python train.py --rope_fraction=1.0 --attn_scale=0.0917 --batch_tokens=65536
Below are experts of layer 10 (counted from 0) of a mixture-of-experts language model. Rows are named down (a neuron's output weights, with its number) and show model dimensions 0-255. Each number is 128 + 32 x the weight over its row's rms, rounded and kept within 0 to 255.
Before each expert's rows: a language model's description of what the expert responds to. This comes from a sample of Wikipedia text that the model never trained on.

# expert 6
What it handles: The, this, that and of/in the at clause or sentence starts, plus ordinal suffix th, such as 8th, Fourth.
down1 [133 137 149 118 123 114 139 157  81  98 122 113 111 119 210 131  63 146 152 146 115 115 151 101 105 126 112 186 114 152 143  64 140 107 157 160  96 109 107 142  95 119  80 141 154 136  68  99 122 174 123  82  92 136 135  79 158 137 104 158 174 154 154 156 166 120 153 131 108 112 177  61 124 118 176 114 168 181 174 186 117 132 121 103 121 121  76 145 130 120 136 121 147 108 136 165 103 154 170  69 142 158 117 147 143 130 172 143 118 181 115 149 133 101 122 112 108  90  96 158  92 142 124 106 113  96 136 142 104 137 116  87 145  89 109 139 136 149 149 103 105 117 168 187 121  58 102 164 124 167  36 126 165  98 110 114  81 106 163 151 151 135 104 122 136 109 148 129  79 140 169 149 145 171 115 162 110 126 174 163 104 168 128 104 156 143 138 172 161 117 104 174 103 200  96 236 174 127 115 166  57  86  88 224 128 120 105  92 115 135 140 143 117 103  79  75 156  93  92 120 100 148  80  79 176 126 131  93 142 177 111 153 148 161 191 155 153 119 197  83 104  86 129  80  97 115 107 121  70 106 149 108  62 138 154 105]

# expert 20
What it handles: Table pipe separators, commas and semicolons in lists, and prepositions such as in and of joining names or places.
down4 [ 91 105 113 149 123 134 130 134 115 104 183 116 164 172 179 116 121 146 133 131 117 107 115 151 143  84 131 111 151  97 140  98 100 109 114 159  78 158 107 105  86  95 154 115 137  86  57 162 164  44 105 194 125 135 114 130 137  90  86 173 147 167 123 141 134 159 147 141 179 147 126  76 129 165 103  66 166  82 157 148  96 175 148 153 146 213  93 112 117 158 110 126 149 175 160 139 107 102 151 191 105 121  82  99 127 155  78  97 131 142 141  76  97 177 143 159  99  94 106 117 140 125 148  89 108 144 172 133 154 174 124 151 120 135 203 110  92 127 118 176 193 161  96 124 194 169 102 149 122 150 114  96 155 145 135 119 145 124 166 147 124 148  93  81 167 146 100 120 229 156 140 160 112 125  89 164  98 126 115 125 186 151 134 170  68 104 124 186 120 140  58 188  46  92 121 106 120 126 101 121  79 163 133 178 152  86 143 137 104 180 132 127 190 115 146 120 154 104 171  98  94  72  95 125  72 125  76 178 129 125 154 117 109 151 110 124 123 129 100 108  90 120 135 109 180 121 187 177 117 149 132 142 127 136 181 162]

# expert 16
What it handles: Verb pieces ending in -ing or -ed, infinitive to, and prepositions with a, such as in a, to a, shaking, setting out.
down1 [110 138 114 176 117 141  85 140 133  96 140 130 168 160 135  79 153 120 120 151 159  99 125 133 108 126 102 103 172 170 127 159 161  81  95 114 109 147 101 132 109 130 145 152  58 126 108 157 112 145 153 131 159 124  64 130 156 119 164 105  55 148 112 133 135 160 115 109  96  52  55 141 125 138 149 159  75 106 116 116 112 119 124  96 139 172  96 126  87 139 102  84  92  85  84 162 165 122 142 152 153  92 139 130 178  65  78 231 117 152 108 117  92 163 104 110 166 119 148  77 181 100 150 160 146 139 125 125 173 172 159 153 107 103 135  48  67 152 144 128 156 171  82  98 140 138 155 106 114 161  94 115 159 140  71 117 154 135 125 130 169  99 133 131 101 139 169 120 124 156 147 130 126 149 124 105 122 136 127 172 125 142 152 132 138  63  93 108 102 101 150 121 224 131  76 196 114 179  81 156 164 129 156 146  98 121 148 117 193 153 115  92 132 141  70 165 155  87 165 104 161  81 131 131 122 165 131  97 138 150  66 110 186 115  71 124 110  88 169  98 139 108  86  87 131 103  80 134 113  53 127 106 141 144 238 136]

# expert 18
What it handles: Forms of be and linking words in plain narrative, such as was, is, are, to be, was named, as a.
down1 [ 99 126 139  81 144 116 119  80 188 203 177  95 140 144 131 100 159  99 149 143 148 130  93 105 133  99 124 189 157 101 142 119  97 162 162 186 167 109 154 103 106  59 105 102 126 130 128 101 114 110 103  65 106 173  96 164  82 103 142 100 106 134  88 156 172 124  99 161 119 136 162 156 158 141 127  31 135 124  98 145 101  93 114 114 125 177 125 154 107 149  82  78 153 154 162 115 191  93 147 136  98 148 138 134 145 129 125 143 102  75 169 122 113 125 149 123 119 120 151 146 108 151 129  74 143  79 128 119 178 104 125 141 135 114 130 111 131 130 105  55 143  76 119 157 116 114 129 172 121 131 115 171 125 142 199 129  87 149 102  71 148  95 114 135 194 108  90 135 123 176 172 124 106 200 109 125  77 129  96 104 186 153 196 127 110 148 156 114 141 114  90  81 172 140 154 140 174 137 192 131 107 125 136 195 181 130  62 100 201 193 132  89 187 161  87 204 144 137 136 131  92 163 127 197 113 165 162  70 128 120 129 139 110 187 127 139 106 112 112 130 132 146 164 160 137 123 135 138 120 184 199 126 132 171 112 168]

# expert 2
What it handles: Capitalized direction, colour and nationality adjectives and opening pieces of names or words, such as South, Black, Royal, N-est-or, S-ept.
down0 [105 146 105  71 139 119 172 113 120 105 198 141 142 148 124  60  99 159 139 118 151  97 123 147 139 168 151 130 172 122 120  56  91 141 148  83 114 145  75  85 123 153  84 130 112 100 108 113  90 120 162 116 130  93 136  81  39  72  91  89  68  63 124 128 138 126 100  91 146 153 129 110  95 130 183 116 172 134 181 141 154 139 167 173  80 227 119  73 121 125  91 113 125  90 116 173 119 128 101 120  83 147 129 191 187 116  89 155 146 119 126 147 136 100 105 167 118 148 147 151 126  94 108 127  86 134 123 121  83  96 128  86 103 126 166 135 112 187 113 145 149 133  94 154 102 138 102 143 106 154 122 139 108 115  98 180 159 132 172 129 113  70 174 121 205 117 150 137 167 132 145  80  66 132 182  98 113 165 113 105 128 113 142 113  88 141 127 121 145  77  21 114  31 161 163 181 140 114 104  91 108 123 111  56 174 106 117  47 131 125 149 101 157 118 157 108 162  76 119 114 112 112 128 138 110 162 133 171  92 157 106 160 127 116 117 144  83 152  98 142 111 104 146 165 118 107 188 152 157 114 133 108 101 102  87 122]

# expert 22
What it handles: Full stops ending sentences, closing parentheses, dashes and == section heading markers before line breaks.
down3 [130 145 146 144 126 160 145 183 183 140 129 151 131  70 105 120 116 158 107 120  89  75 115 130 115 164 131 166 103 202 115 153 143  78 139 164  97 141 174 138 112  69 136 107 138  90  43 176 102 114 130 144 121 151 117 127 109 103 118  89 109 159 129  77 137 128  73 153  86  91  74 114 156 109 115 170  84 149 164 149  83  43  90 111 119 125  70 129 182 107 105 153 140 114 210 105 165 138 146 120 118 122  81 166 208  70 127 106 173 136 136 142 147 208 171 116  90 143 153 136 143  89 140 144 124 131 135 141  93 142 164 177 146 148  57  96  99 122 122 119 118  58  95 191 185  99 140 120 133 131 180 128 134 123 129 158 156  99 122 145 148 147  66 111 160 124 179 133 139 138 139 137 119 159 153  95 147 202 133 109 113 177 117 160 152 109 190  78 128 149 179 153 201 154  73 172 165 120 127 146 126 148 115 129 159 104 163 134  93 111 121  91 127 113 130 114 118 104  98  93 116 161  85 115 140 138 150  54 117  77 143 161 148 135 219 156 106 160  99 109 157 116 123 158 137 116  91 129 171 113 124 172 100  68 162 121]